{
  "num_hidden_layers": 12,
  "n_experts": 8,
  "moe_layers": [0, 1, 2, 3, 4, 5, 6, 7, 8, 9, 10, 11],
  "normalize_top_k": false,
  "balance_bias": false,
  "router_bias": true,
  "norm": "rmsnorm",
  "norm_eps": 1e-06,
  "optimizer": "adam_variant",
  "learning_rate": 0.000577,
  "beta1": 0.9,
  "max_grad_norm": 0.5,
  "max_steps": 4557
}
Below are experts of layer 7 (counted from 0) of a mixture-of-experts language model. Rows are named router (the router's row for the expert), up (a neuron's input weights, with its number), down (a neuron's output weights, with its number) and show model dimensions 320-383. Each number is 128 + 24 x the weight over its row's rms, rounded and kept within 0 to 255.
Before each expert's rows: "comes before" lists some tokens at least twice as common just after its tokens as in all text; "gets" lists some tokens that make up at least twice as much of what it gets as of all text. This comes from a sample of Wikipedia text that the model never trained on. Tokens count by the router's weight.

# expert 3
comes before: " |", "|", "–", " 0", ";", " 1"
gets: " |", "|", " 0", "  ", "–", " 1"
router [129 112  71  92 138 112 105 150 131 135 162  82 135 133 142 118 167 140 156 157 141 129 123 135 126 134 162  75 113 116 154 144 131 108 151 125 130 153 178 119 141 109 108 140 129 107 105 139 120 152 140 124  96 150 158 115 123 168  85  97 106 121 143 138]
up0 [142 103 124 123 148 162 151 104 127 117 128 115 127  76 110 109 148 100 149 117 120 114 134 115 116 125 172 159 132 119 158 137 130 166 117 149 105  79 123 124 122 107 131 143 117 163 134 183  86 107 192 122 104 145 121 155 132 153 170 113 141 137 130 138]
down0 [118 131 163 110 114  97 135 120 150  99 131 145 154  95 149 123 118 101  97 147 129 122 118 149 121 118 122 120 147 144 105 126 172 109  97 118 158 127  94 148 126 100 151 134 104 111 133 144 166 139 157 106 135 150 144 145 159 125 145 118 138 100 122 167]
up1 [ 89 120 132 109 128 153 122 115 138  94 132 122  98 152 150 140 131 116 137  99 154 195 156 129  87  93 136 118  90 149 139 164 141 116 112 157 128 132 115 147 120 141 141 124 109 134 138 127 136 152 116  84 138 145 146  92 128 148 116 104 127 156 115  61]
down1 [135 108 139  92  90 115 128 131 161 122 141 132 128 134 117 164 107  82  96 109 114 147 107 143 117 110 135 121 136 106 162 165 132 154 160 114 169 101 122 115 163 107 117  92  68 118 126 146 114 126 105 171 111  96 107 126 119 141 107 151 135  88 122 134]
up2 [126 145 103 108 129 127 147  88 122 132 136 113  80  97 179 111 114 123 174 147 150 116 123 136 169 133 164 128 132 133 131 141 135 186 135  93 115 101 140 151 155  97 128 147 104 128  80 145 133 161 119  95 107 132  91 104 111  87 129 156 146 124 135 119]
down2 [113 153 115 128 147 130 129 148 165  96 116 153 149 179  98 106 131 161 114 140 105 163 121 155 131  93 178 160 113 132  92 141 101 142 132 138  73 140  96 111  95  98 123 118 104 103 153 152 152 137  77  86 140 145 150 155 134 125 154 145 146 160 117 121]
up3 [152 139 195 159 156 132 107 177 129 145 127  76 129 105 148 163 149 133  89 110 150 123 107 123 116 144 136 121 115 137 147 122 116 119 161 111 127 144 122 112 155 116  56  99 146  76 116 129 142 118  94 120 135 117 155 138 130 150 114 118 145 118 143 134]
down3 [159 171 148 111 118 174 112 136 129 146 139 112 116 106 123 146 171 102 108 161 142  97 126 157 158  87 127  93 164  93 115 139 105 145 116 173  80 166 139 132 117 142 123 118  99  91 156 141 120 108 127 104 133 111 162 109 140 119 134 131 121 156 184 122]
up4 [127 114 112 121 126 134 141 152 152 131 140  71 147 151 101 164 102 155 139 145 159 140 150  86 105 120 113 129 142 149 129 103 110 108 122  72 111 117  93 129 112 173 114 131 129 134 144 122  86 139 117 145 103 102 116 131  94  97 106 126  92 155 111 155]
down4 [131  88 132 103 128 115 105 168  93 119 131  69 160 119 160 151 137 109 165 112 121  97 154 133 168 159 139 130 121  83 107 142 121  83 139  85 146 173 119 134 102 122 171 143 161 118 114 142 138 130 134 166  97 174 136 138 143 160 112 145 150 165 143 111]
up5 [117 164 117 134  81 162 167  98 108 118 137 139 141 136 151  95 170 142  81 140 143 107 127 136  74 148 141 131 111 111 168 100 114 139 150 124 130 133 167 139 155 101 111 165 119 124 144 114 157 136 133 141 102 132  83 121  88 114 120 108 141 115 128 106]
down5 [145 131 117  98 115 115 147 151  82 150 105 126 119 133 162 103 127 100 120 127 101 119 170 124 136 143  94  98 117 117 133 116 142 112 102 136 118 141 111 141 128 127 157 129 162 104 121 142 163  88 126 100 123 131 115 142  80 110  92 100 139 110 129 139]
up6 [ 61 121 146  81 127  97 110 149 145 127  68  86 126 144 131 171 110  94 135 120 119 155 164  86  93 105 145  90 126 122  84  96 105 143 128 145 141 141 135 101 141  98 114 160 126 109 100 137 109 160  81 122 163 160 135 114 131 128 141  95 106 142 143 176]
down6 [116  91 150 111  54 133 132 107 128 165 175 147 117 135 100  97 102 126 114 131 123 103 135 159 143 118 113 156 128 153 115 111 117 152 112 155 150 107 156  82 153 144 148 147 159 121 146 165 101 143 115 122 151 106 130 141  90 139 114 112 153 129 140 106]
up7 [ 82 129  81 125 150 124 147 131 125  88 108 127 134 109 136 109 157 127 114 103 163 139 127  85 163 125 140 135 159 145 144 109 158 124 133 104 137 105 113 111 111 141  94 111 118 170  93 151 122 133 134 106 120 147 140 113 154  93 135 169 166  86 115 107]
down7 [118 139 108 146 157 155 135 148 143 130 151 173 141 116  99  94 161  99 119 110 106 142 132 111 179 158 127  74 117 119 158 151 148 105 103 113 148 114 130 144  86 162 134  65 129 162 110 166 102 117  75 103  92 112 139 129 124 105 127 198 115  92 133 115]
up8 [161 109 110 102 113  84 116 122 145 151 122 104 137 118 103 119 128 112 139 149 126 120 136 135 163 120 144 117 156 110 142 142 155 144 124 132 158 168 116 180 152  87 120 105 120 103 145 179 100 120 184 154  77 159 151 107 166 100 142 104 108 105 116 167]
down8 [130 145 115  88 159 161 135 177 140  95 104 158 109 149 118 201 115 167 118 133  81 146 137 126 120 122 108 170 120 145 115 152 110 125 127 118 134 121 131 107 110 121 125  87 164 129 155 155 110  91 104 132 119 105  91 166  80 118 158 174 122 150  66 121]
up9 [ 87 114 169 126 128 143 109 128 146 122 146 100 122  76 145 177 152 153  94 145 135 146 134 111 110 119 128 122 122 126 154 102 172 117  91 131 137 131 108  91 120 111 113 148 103 124 121 133 153 147  67 124 130 147 171 112 173 141 136  93 106 162  86 109]
down9 [131 168 115 120 143 123 129 149  80 183 135 155 103 181 141 113 114 121 152 141 137 140 111 157 152 168 123 134 135 125 127 114 142 151 140 145 137 128 128 147 171 168 108 167 133 117 189 185 122 131 132 141 114 118  98 124 128 169 112 149 118  97 135 130]
up10 [138 149 161 164 134 110 110 133 164 146 154 133 133 125 111 106 110 142 134  71 120 117 136 181  87 135  72 144 111 108 130 128 102 113 119 147 152  90 117 134 132 116  92 146  95 173  90 150 108 113 119 123 109 125 132  98 133 128 109  71 103 134 132 113]
down10 [109 106 107  99 118 147 149 117 124 105 112 162 157 181 155 150  94 100 143 114 162 116 113 130  95 114 125 138 135 166  89 144 129 138 101 138  89 146 155 135 134 117 128 160 112 111 164 112 116  76 138 131 103 150 107 138  83  90 133 152 153 147 151 126]
up11 [144 118 134 116  86 146 137 111 110 132 132 125 112 162  79 133 102 123 121 121 137 135  91 136 162 146  95 149 161 134 120 135 151 150 156 156  73 175 131 160 127 111  99 126 116 109 126 160 128 167 165 110 108 118 105 141 150 135 122  96 135 140 182 165]
down11 [143 111 146 194 120 108 138 112 120 174  93 153 112 134 151 152  88 147 106  92 140 151 145 154 133 137 129 143 141 132  81  86 124 144 116 144 115  85 118  72 107  71 129 123 127 164 148 105  81  59  97 131 129  76 121 117 136 120 149 137 105 172 146 155]
up12 [115 121 100 140 173  97 138 157 106 134  81  94 133  92 110 121 149 155 133 136 106 106 122 105 139  93 142 157 116 146 146 107 130 109 141 103 146 166 109 143  94 153 176 130 119 124 133 147 131 134 133 140  95 116 177 108 106 125 145 149  89  74  97 156]
down12 [152 115 177 135 154 166 176 132 133  96 128 127 106 131 149 199 117 148 141  96 130 146 149 135 114 178  96 127 119 158 101 152 129 118 148 144 131  88 122 154 130 113 156 130 104 135 119 101 142  98 136  67 133 205 119 177 172 137 136 120 136 147  97 109]
up13 [121 102 126 119 137 133  74 157 150 146 139 130 130 140 108  85 119 127 134 134  96 121 116 162  80 155 132 140 162 106 135 112 129  85 123 151 137 122 130 110 122 103 111 140  89 131  87 169 161 104 149 105 144 141 141 101 185 115 132 116 100 143 104 112]
down13 [112  67  94 152 121 141  83 112 149 130 122 108 177 126 144 138  87 115 156 126 104 147 133 123 110 154 140 139 167 131  89 119 140 185 151  98 106 103 149 156 164 120 122 159 132 100 128 105 144 145 142 123 115  77 138 127 125 119 131 129 127  96 108  98]
up14 [ 92 144  94 151 132 140 128  86 129 138 140 116 106 161 134 153 127 158 139 121 157 116 117 158  89 121 114 131 126 145 117 151 180 133 149 145 185 104 122  82 111 171  74 143 131 104 123  86 134 140 119  86 108 104 192  96 131 146 114 109 128 107 148 131]
down14 [155  97  83 121  92 128 129 117 137 163 190 134  97 142 141 176 133 118 155 128 151 124 114 112 112 126  95 116 117 149 157 153  92 125 115 113 125  98 120 113 129 106 129 118 151 137 115 138 118 164 158 147 137 149 140 128 122 128 156 125 164  96 123 169]
up15 [163 110 157  88 192 164 131 168 149 149 147 151 181 170 145  72 148 127 149 115  94 101 148 104 169 152  97 140 149 117 177 158 146 126  99 131 130 122 125 144 128 123 143 131 139 123 134 112 123 141 155 120 112 143 143 124 164 105 157 140 116  87 120 126]
down15 [104 103 133 149 116 113 121  75 117 168 114 151 143  93 127 179 149 150 159 140 122 156 113 108 129 100 133 107 144 135 113 116 118 109  96 132 170 145 163 140 129 101 136 107 117  98 100 121 160 101 109  76 168 109 135 133 123 115 138 127 104 129 116 100]
up16 [122  81 124 107 185 115 155 166 114 134 121 121 178 139 145 116 123 161 148  89 158 160 179 146 133 117 154 118 133 139 146 134 125 140  98 159 126 119 134 125 170  94 115 138 139 102 159 139 151 125 144  75 107 174 155 131 106 124 130 132 137  93 150 128]
down16 [136 150 158 170 106 155 117 101 133 149 126 167 112 147 123 155 104 121 121 166 120 114 108 130 158  83 159 132 139 145 180 137 140 133 126 128 143 148 173 138 116 112 137  91 113 122 125 136 135 135 114 133 106  96 101 145 122 145 133 112 144 139 159 102]

# expert 0
comes before: ".", " of", ":", "-", ")", "="
gets: "\n\n", "\n", "0", "2", "5", "4"
router [124 143 147 163 110 103 127 130 149 131 121 163 138 138  97 129 162 103 129 137 101 130 148 153 141  96 117 157 132 124 123 142  97 146  84 155 122 112 120 107 127  99 153 175 123 153 117  88 110 130 160 117 146 142 113 142 134 140 132 154 170 132 134 128]
up15 [106 115  98 134 139 119 128 119 111 100 124  96 140 130 114 157 106 148 158  93 136 173 166 126 128 142 150 131 120 125 144 159 131  85  95 132 125 110 126 178 150 137 143 119 119 139 107 162 112 138 110 172 145 145 135 118 146 176  69 123  96 140 140 125]
down15 [142 139 171  88 123 114 134 134 115  99 121 126 130 145 117  95 133 149 116 133 152 111 119 113 145 101 153 121 171 130 104 155 169 124 149 127 147 157 125 127 138 136 167 144 159 100 126 104 119  84 117 140 115 105 145 162 118 119 128 157 103  87 149 123]
up16 [113 114 123 161 102 172 102 165 117 160 110 133 156 123 113 147 155 125 159 140 127 134 155  81 109  97 146 144 123  92 126 113 139 112 123  94 135 112  87 159 123 125 111 146 159 136 139 106  94 165 143 145 119 138 154 115 115  88  93 149  94 138 110 121]
down16 [169 157 131 111 119 120 121 115 152 121 140 165  89 132 129 116 115 162 120 127 122  79 114 165 159 106 147 123 135 113  89 111 111 132 165 172 128 106 125  89 170 120 101 130 108  80 147 134 114 105 132 132 125 159  83  77 162 120 135 107 116 116 108 139]
up17 [132 127 104 129 136 134 125 158 149 102 143 120 165 123 133 131 127 142 166 149 102 170  67 161 104 156 151  93 113 118 179 147 143 127 125 125 119 136 133 136  98 160 127 148 121 122 122 104 112 184 108  95 142  96 128  89 126 153 168 122 115 121 129 140]
down17 [136 111  98 141 114 138 109 105 129 118 110 117 143 161 131 121  91 156 115 129 132 117  94 103 124 123 126 143  77 137 136 101 112 161 144 131 108 133 138  81 168 106 138 108  91 125 130  73 184 153 172 172 158 108 116 166  93 153 110  81 135 131  97 126]
up18 [103 120 135 133  98 144 163 137 112 169 110 131 187 165  95 136 118 154 142 107  80 151 113 155 119 112 144 126 165 158 132 124 155 165 115 172  74 121 107 106 146 121 105 120 129  92  89 102 103 132 140 143 144  83 119 153 120  97 144 112 141  84 144 152]
down18 [102 142  73 101 129 124 133 148 116 141 135 176 108 145 117 121 124 119 133 100 140 137 178 144 154 148 116 136  99 144 111 116 146  99 155 145 117  80 131  84 127 130 148 105  76 115 123 134 144 119 148 144 131 138  97 137 166 120 164 141 137  98 177 119]
up19 [144  97 121 141 132 126 125 154 155 113 128 128 135 130 153 116 126 134 126 150  99 138 136 112 120 107 147 126 140 145 160  97 114 115 138 112 132 204 150 155 142 134 121 139 100 148 133 140 105 136 114  95 140 141 117 132 126 124  95 134 129 140 147 153]
down19 [120 158 151 120 117 124 120 107  63  92 122 141 135 113 115 101 144 201  93 129 107 132 136 128 127 107 151 145 157 122 123 138 108 136  95 122 166 143 115 113 131 149  91 148  88 136 137 125 195  79 100 131 148 106 113 109 148 170 125 148  72 130 137 159]
up20 [170 131 107 127 143 118 154 112  86 111 128 162 176 152 116 114  92 106  89 123 118 112 115  93 128 158  77  92 138 145 141 136 162 125 109 133  91 152 140 151 163 160 138 124 118 151 149 130 130  93 145 129 146 125 172 130 165 110  68 137 142 128 172  89]
down20 [115 133  81 147 119 128 110 152 164  90 112 107 148 120 125 163 111 108  80 146 146 114 160  83 122 130  65 127 125 130 154 146 113 160 115  83 153 114 148 107 106 140 151 113 175 132 149 149 133 112 149 171 121  91 117 124 159 114 142 149 151 123  96 104]
up21 [117  95 180 114 131 138 164 171 121  89 150 131 144 136 100 142 150 106 139 124 143 108 162 111 121 179 155 159  95 143  88 130 109 152 111 178 150  59 112  86 110 111  86 120 140 154 141 132 157 108 157 122 119 108 123 122 145 163 110 120 123 180 154  71]
down21 [108 166 130 141 108 126 123 122 142 145 140 138 122 144 150 140  83 137 190 156 101 152 125 137 155 143 111 130 111 152 112 140 152 100 149 120 100 189 154 134 157 166 103 107 167 136 100 133 129 148  86 150 129 138 157 123 125 158  97 117  95 115 100 146]
up22 [104 141 153  89 136 124 118 128 135  89 109 102 179 122 106 126 169 143 122 124 169 136 178 141 145 111 160 149  95 145 130 154 101 108 110 153 136 135  91 108  79 145  86 143 113 146 123 127 142 157  89 100  90  67 111 142 135 118 117 129 184 123 152 123]
down22 [109 107 108 169 125 168 138 106 132 143 129 138 142 138 151 103 167  90 166 122 134  94 110 118 146 122 126  92 124 138 169 168  87 156 111  74 111 141 105 132 101 150 154 103 149 110 172 129 137 121 108 123 137 146 130  74  63 144 129 153 141 117  94 133]
up23 [193 114 109 126 140 142 138 166  84 127 131  83  86 121 142 129 109 133 147 128 129  94 108 137  65 133 139 123 139 114 129  82 148 110 111  90  60 195 131 164 104  82 153 106 130  98 147 116  89 155 137  78 113 154 107 144  73 124 131 114 122 145 107 140]
down23 [121 162 135 121 114 149 171 114 104 124  97 123 117 115 126 121 136 136 134 120 115 141 103 139 152 149 132 158 127 135 161 146 128 120  90 137 145  97 109 133 108  63 154 113 118 120 114 100 106 109 109 150 142 151 111 117 109 169 117 127 185 164  62 119]
up24 [136 117  99 132 123 156  99 166 121 118 167 144 153 142 153 154 111 122 158 101 120 137 130 136 119 123 143 131 109 151 163  81 136 106 107 117 133 143 152 155 158 176 173 115  66  64 142 119 103 143 124 111 143 142 131 108 140 124 153 151 126 116 119 123]
down24 [102 127 124  90 117  93 121 139 110 100 165 136 134  94 129 142 117 114 149 104 132  96  85 138 105 147  56  99 104 130 134 132 142 157 158 138 109 173 134 182  98 128 113 142 149 107 140 140 160 109 166 138 170 150 166 118 127 112 103 126  86  84 134 121]
up25 [143 148 148 114 165 126 128  88 149 137 136 115 124 143  81 102 132 116 165 136  62 105 131 133 102 156 138  75 145 125 165 162 113 126 111 131 150 129 128 110 159 145 127 113 113 153 145 115 115 190 123 134 139 119 130 121 145  89 157  98 119 149 148 134]
down25 [115 123  88 102 149 127  93 138 125 132  91 113 103 125 161 141 113 142 148 141 163 175 131 139 101 109  96 145 100 122  73 117 145 143 115 127  78 128 125 123 168  95 137 186  93 148 120 140 137 147 157  94 140 141 131 132 119 138 155 146 114 124 135 127]
up26 [108 110 105 132 147 126 108  99 127 115 130 101 161 103  92 109 139 121  98 152 159  97 147 146 102 153  82 125 116 109 182 164 131 183 125 155 153 128 116 162 133 130 128 115 146 106 157 153 131 153 136 147  92 112 145 140 103 139 126 116 112 154 141 129]
down26 [147  71  73 109 137 100  98 145 175 176 155 138 129 124 157 165 124 136 136  97 114 132 124 120  67 137 114 113 123 138 144  99 132 106 104 109 145 175 104 119 128 169 147 102  90  96 112 156 175 133 127 103 123 117 185 105 114 136 125  90  97 137 114 112]
up27 [126 113 160 136 119 147 109 148 121 114  87 133 168 113 100 146 134 141 129 116 111 152 124 118 141 110 158 171 149 141 108  87 121 148  81 138 142 172  94 122 171 119 144 114 107 107 131 121 157 122  85 152  99  91  92 100 176  97 110 136 117 171  90 123]
down27 [116 127 148 134  98  87  92 123 118  75 130 125  95 138  94 131 106 166 134 149 132 111 125 126 129 159 108 138 133 102 125 119 131 119 162 155 102 111 156 121 116 125 138 150 102 135 189 143 133 107 187 134 164 136 138 114 149 149 136 136 111 123 137 118]
up28 [135 128 136  97 161 177 115 146  90 127 156 181 124 144 115 161 110 150 113 116 202 118 177 123  83 138 175 111 117 123 149 141 145 108 131  82 101 111 162 158 111 140 115 139 138 124 117 166 128 149 187  95 115  93 105 115 119 100 134  97 110 141 167 126]
down28 [129 131 130 154 102 107 104 135 205 118 138  82 124 149 128 145 108 122 125 113 101 124 148 154 149  98 180 136 138 127 160 119 109 144 115  81 120 160 170 128  77 131 115 170 159 131 170 154  97 128 177 104 142 123 143 119  95  88 101 127 108 116 150 161]
up29 [128 102 155 159 129 127 150 135 136 134 101  94 158 127 142 161 150 119 140  99 115 133 129 164 143 112 103 124 176  88  97 147 140 141 117 179 126 131  68 143 106 134 119 102 123 180 115 132 115 129  94 130 154 100 144 123 143 138 139 126 172 145 112 104]
down29 [ 72 114  89 132 109  89 103 125 128 128 142 146 151 103 164 129 143 125 147 136 169 130 152 150 126 181 119 113 111 143 119 128 122  99 138 144 121 133  85 112 105 143 139 144 108 132 120  85 151 144  80 140 151 130 151 138 148 163 124 124 133  83 141 114]
up30 [113 151 126 111 151 197 116 110 110 131 132 127 153 129 147 111 108 134 119 142 129 106 163 153 108 133  99 110  73 103 132 188 151 133 165 155 121 113  70 132 174 107  92 110 120 165 116 124 115 158  79 144 119 130 109 115 153 105 170  81 118 144 126 130]
down30 [162 108 142 108 101 122 108 120 125 160 164 151 156 140 126 113 123 110 157  92 135 118 113 100 131 107 140 177 110 133 117 130 149 127 135 109 128  90 132 105 203 102 109 148 118 139 121  87 139 107 135 144 144 163 126 128 171 115 149 141 139 201 142 161]
up31 [106  93 136 117 134 128 117 150 190 114 152 116 108 156 149 106 122 109 122 149 136 117 111 144 111 125 104 106 104  90 156 150 123 126 145 119 167 121 123 140 154 142 124 123  95 102 133 120 101 136 163 124 127  92 139 119 146 127 154  92 105 113 170 140]
down31 [120 113 117 164 134 142 132 126  80 118 158 152 121 103 116 143 149 147 131  88 116 119 119  83  92 115 102 109 119 125 110 102  54 132 135 114 145 154 128 120 175 127 151 143 104 112 145 100 152  76 150  91 125 130 112 175  92 164 123 174 125 121 189 128]

# expert 1
comes before: "\n\n", "-", "\n", " The", "=", " In"
gets: ".", "-", ",", "=", " (", " and"
router [106 132 133 139 143 137 129 140  92 128 153 116 118 117 164 119 151 153  95 145 122 148 170  96 148 136 126 147 130 109 128 127 130 121 143 170 157 164 106 144  99 118 148 167 128 180 140 130 105 121 109 118 133 116 115 128 135  99 137 135 151 147 198 122]
up15 [124 119 143 162 125 146 152 142 108 116 104 132 123 127  82 156 146 134 120 146 119 188 133  88  82 127  74  69  96 120 138 143 139 141 133 109 102 112 116 179 116 113 146 117 150 177 110 133 117 157 122 117 127 130 113 125 102 127 178  87 129 112 137 118]
down15 [140 156 144 120 138 137 130 137  93 157 125 121 145 139 172 166 158 148  65 145 135 152 152 133 134 143 113  93 130 112  93 140 163 167 119 120 103 180 119  89 143 123 127  92 119 134 135 158 161 127 108 121 117 129 152 141 123 164 140 175 111  79 152  97]
up16 [ 99 156 133 134 148  90 199 131  95 113 130 169 123 123 120  87 117  79 147 129 166 105 132 169 149 158 145 101  93 195 105 136 144 146 113 119 117 119 137 110 134 137 122 118 131 150  84 159 124 140 120 136  91 118 152 113  88 141 131 155 142 146 113 124]
down16 [105 125 162  76 116 125 134 111 156 103 163 143 112 123 123 123 117 141 130  95 159 158 123  96 179 149 101 112 156 112 131 139 105 107 121 155 158 141 125 140 104 137 123 154 112 109 116 124 109 134 113 124 125 118 114 123 126 151 162 111 148 146  57 146]
up17 [125 110 157 114 158 124 134 221 138 145 123 142 108  73  99 130 157 126 135 135 136 120 124 102  79 119 115 104 113 102  97  85 153 154  91 105 115 136 142 134 112 111 137 149  81 144 135 151 117  71 141 146 154 113 130 177 136 125 111 136 104 167 185 155]
down17 [114 121 127 124 109 165 134  74 114 155 106 159 160 159 163 102 109 106 153 157 121 168 145 130 141 144 186 170 156 136 168 124  97 142 127 115 150  94 122 119 178 137 112 118 154 129 129 132 103 143 138 133 132 131  87  83 132  84 128 152 153 112 144 130]
up18 [164 109 134 147 111 123 161 109 174 177 137  87 111 125  99 147 110 115 115  98 164 156 143 173 111 170 131 141 127 101 171 139 148 141 114 111 128 115 166 167  87 121 122 137 153 124 165  82  96 164 142  75 119 130 112 127 142  69  90 130 177 100 116 125]
down18 [130 104 107 127 107 110 141  92 132  83 127 143  75 135 117 148 134 100 156 115 151 139  88 113 133 125 140  90 107 129 164 121 115 129 114 139 151 127 133 145 138 154 144 122 118 108 158 110 103 134 156 127 113 162 127 145 104 144  97 170 107 130  99 109]
up19 [170 122 112 128 127 169 158 141 146 149 116 100 131 157 140 138 135 138 100 123  73 114 113 140 109 138 116 144 131 114 137 138 123 149 112 159 100 140  90 120 111 154 171 110 152 122 163 121 116 109 151 103 112 107 145 130 139 121 152  99 130 132 126 122]
down19 [138 133 118 182 126 125 162 161 132 114 137 146 129  91 156 136 115  81 173 119 129 146 133 161 136 108 137 108 151 119 119 117 152 156 157 122 139 120 128  89 128 114 149 107 105 127  99 106 120 184 152 124 117  82 148 115 153 147 105 108 137 120 126 101]
up20 [121 130 140 113 168 164 116 182 120 141  91 146  93 153 101 133 123 125 123 133 123 155 145  93  91 149 113  96  93 123 157 113 121 109 128  82 151  88  79 116 135 139 144 116 107 184 128  91 135 147 115 159 131 157  95  84 116 111 121 145 190  89  95 140]
down20 [144 141 153 168 116 144 149 162 123 119 145 108 140 138 118 143 111 107 159 115 128 130 109 122 100 107 102 138  91 153 130 130 141 123 120 135 150 140 127 132 114 149 169 130 106 131 158  81 154 137 133 121 126 179 160 132  62 166 139  86 150 125 117 137]
up21 [171 125 176  96 133 143 129 120 132 181 108 168 135 119 118 132 114 167 167  95 118 152 146 104 140 115 108  91  99 112  88 122 134 167 130 105 159 115 105 109 114 163  89 118 126 157 139  91 131 100 114 101 145 129 114 176 153  80  99 125 137 156 145 115]
down21 [161 111 135 106 123  92 132  81 109 137 135 129 164  93 122 131 105 116  93 145 130 136 152 104 105 134  91 114 147 122 141 140  94  82 101 146 149 148 133 135  83 138  92 134 112 132 108 138 126 134 104  79  84 132 156  61 114 140 140 125 125 124 118 139]
up22 [130  94 159 172 171 117 137 151 106 113 129 119 138 108 139 104 129 108 134 129 119 152 144  78 138 161 110 141 102 120 128 155 130 135 104 121 117  97 135 118 112 107  91 129 130 142 129 158 152  71 120 107 124 164 130 147  88 133 126 104  85 130 124 141]
down22 [148 130 149 132 103 105 149 136 131 121 103 149 188 145 137 110 130 148 128 143 153 115 103 160 131 142 129 131 135  67 146 154 158 106 149 110 116 140 136 145 145 137 108 150 147 166 150  95  94 144 160  97 135 125 137 125 112  59 122 147 176 104 156 118]
up23 [ 76 111 118 191 115 122 155 142 146 136 115 171 121 156 138 121 111 124 113 148 238 140 139 151 130 164 129 160  89 173 121 138  92 134 128 153 146 111 111 127 153 142 149 109 144 127 150 140 115 138 172 117 137 118 146 109 148 128 138  87 118  87  98 151]
down23 [172 139 146 125 134 161 115 123 114 142 105 116 143 122 152 117 153 128 110 183  96 129 136 100  94 142 136 116 156 144 132 145 160 159 164 119 134 140 134 109  83 144 157 101 120 161 140 117 168 142 103 114 116 113  88 107 122 152 144 112 158 126 171 137]
up24 [138 141 123 112 112 111 118 197 136 138 116  96 163 141 108 155 148 130 155 119 143  96 107 153 140 157 115 116 131 112 104 123 120 138 105 126 127 124 127 128 171 101 134 110 101 177 131 151 141 121 119 108 102 128 111 139 169 158 117 112  81 110 121 146]
down24 [144 154 144 125 102 118 171  96 117 156 154 120 101 100 123  90 102 152 140 117 108 168 120 136 137 116 120 124 146  82 140 105 125 155 131  85 143  98 114  75 105 123 126 132 131 112 148 125 133 123 106 110 142 117  91 116 140 112 115 126 135 129  94 114]
up25 [149 169 122 116 107 131 139 121 141 100 127 116 138 161 108 138 162 125 156 104 112 126 124 118  62 120  95 137 117 150 118 124 141 136  78 125 127 133 161 125 161 148 151 132 129 141 107  96 138 190 111 165 120  92 154  89 112 142 123 145 137 130 165 111]
down25 [ 93 113  98 152 109 133 128  86 129 169 138 139 126 118 125 155 110 107 149 120 126 143  90 146 170 136 138  97 123 100 121 129 156 156 109 174 167 134 136 128 135 134 128 114 164  97 148 121 163 189 113 173  67 168 127 154 110 137 136 117 131 158  89 128]
up26 [118 138 131 132 149 139 116  99 157 144 137 125 123  83 122 137  86  97 129 132 121 106 142 136 144 167 113 124 134 105 120 189 140 114 136 164 112 124 173 140  77 120  80 116 107 127 110 177 133 175 103 147 102 182 133  99 144 135  84 145 115  74  81 141]
down26 [120 146 104 115 123 147 104 142 108 104 139 117  79 154  89 134 164 127 125 101  94 134 133 135 129 151  94 100 130 136 104 138 110  84 115 138 138  88 158 125 146 159 128 120 125 119 155 140 119  96 109 131 118 136 145 140  82 116 125 112 110 134 120 157]
up27 [129  75 113 147 120 146 104 140 144 148 100 107 134 103 134 181 134 160 185 105 119 143  85 172 108  99 115 172 112 154 138 158  85 112 106 187  76 142 120 149 146  79  87 101 156 146 104 133 113  84 129 138 167 125 120 132 174  88 175 121 104 108 115 151]
down27 [130 154 112 111 160 125 153 124 106 118 123 140 142 130 116 118 143 102  79 144 158 134 141 125 115 102 113  58 109 152 126 107 146 153 162 137 130 160 109 150  82 127 110 162 129 118 105 148 150 176 113  77 133 119 145 117 153 166 112 117  94 143 134 148]
up28 [160 141 151 166 127  88 171 159 136 130 138 132 143 123 148 143 107  87 152 123 129  98 163 116 124  95 107 133 106 123 118  93 118  93  82 144 109  93 135 150 149 157 162 127  86 138 116 128 126 119 112 135 120 115 156  88  93 145 132 109 113 139 123 113]
down28 [121  99 135 135 142 108 137 129 133 129  93 117 142 111  84 117  87  85 133 122 150 163 111 125  95 159 134  73 181  92 115 162 159 145  96 145 127 130 150 150 144 143 108 108 159 100 138 110 100 120 145 114 180 147 122 192 153  72 158 141 143 109 168 126]
up29 [104 195 129 147  88 144 122 122 155 122 141  89 148 136 118 139  88 131 143 130 131 181 139 127 118 111 120 139  99 129 147 127 117 118 123 131 168 121 130 162 137 121 199 132  82  78 152 124 137 148 102 105 158 118 108 129 104  95 157 101 146 121  95 138]
down29 [125 177 125 166 110 120 147 146 104 118 141 116 192 181 103 127  93 115 125 125 106 149 135 106 164 103 148 132 157  86 104 153 103 152 157 122 128 116 145 138 120 135 170 158 107 161 159 103 124 158 103 144  80 100 144 141 162  94 151 115  95 125 148 152]
up30 [156 125 158 103 143 146 156  99 136 113 126 161 128  96 119 161 125 122 131  91 173 129 122 147 153 166 126 155 108 139 137 150 128 157  91 185 104 136  95 139 127 169 127 101 123 150 162 112 116 123 111 153  97 156 128 113 137 134 173  83 162 120 107 128]
down30 [ 78 170 119 156 138 111 122 111  95 144 154  60 121 179 104 109 132 105 154 139 106 129 104 126 140  93 125 138 102 153 169 118 157 138 168  85 160 106 105 121 136 110 123 112 166 119 116 107 182 108 116 176  98 150 150 116  88 167  99 116 161 112 114 121]
up31 [154 103 132 135 129 195 140 139 128 105 119 151 109 116 142 103 115 116 112 146 150 107 128 170 112 107 137 156 122 166 116 139 135 131 103 124 120 123  99 121 145  96  86 139  86  94 129 125 142 171 125 103 122 124 133 171 173 118  98 103 107 150 137 112]
down31 [104 152 117  92 134 112 121 140 135 106 154 154 123 136  93 150  99 123  99 143 140 122 110 141 121 122  76 140 113 152  95 102 146 125 138 158 111 116  98 143 124 162 158 136 131  92 127 114 149 109 136 137 118 151 199 149 147 136 142 119 123 121 118 123]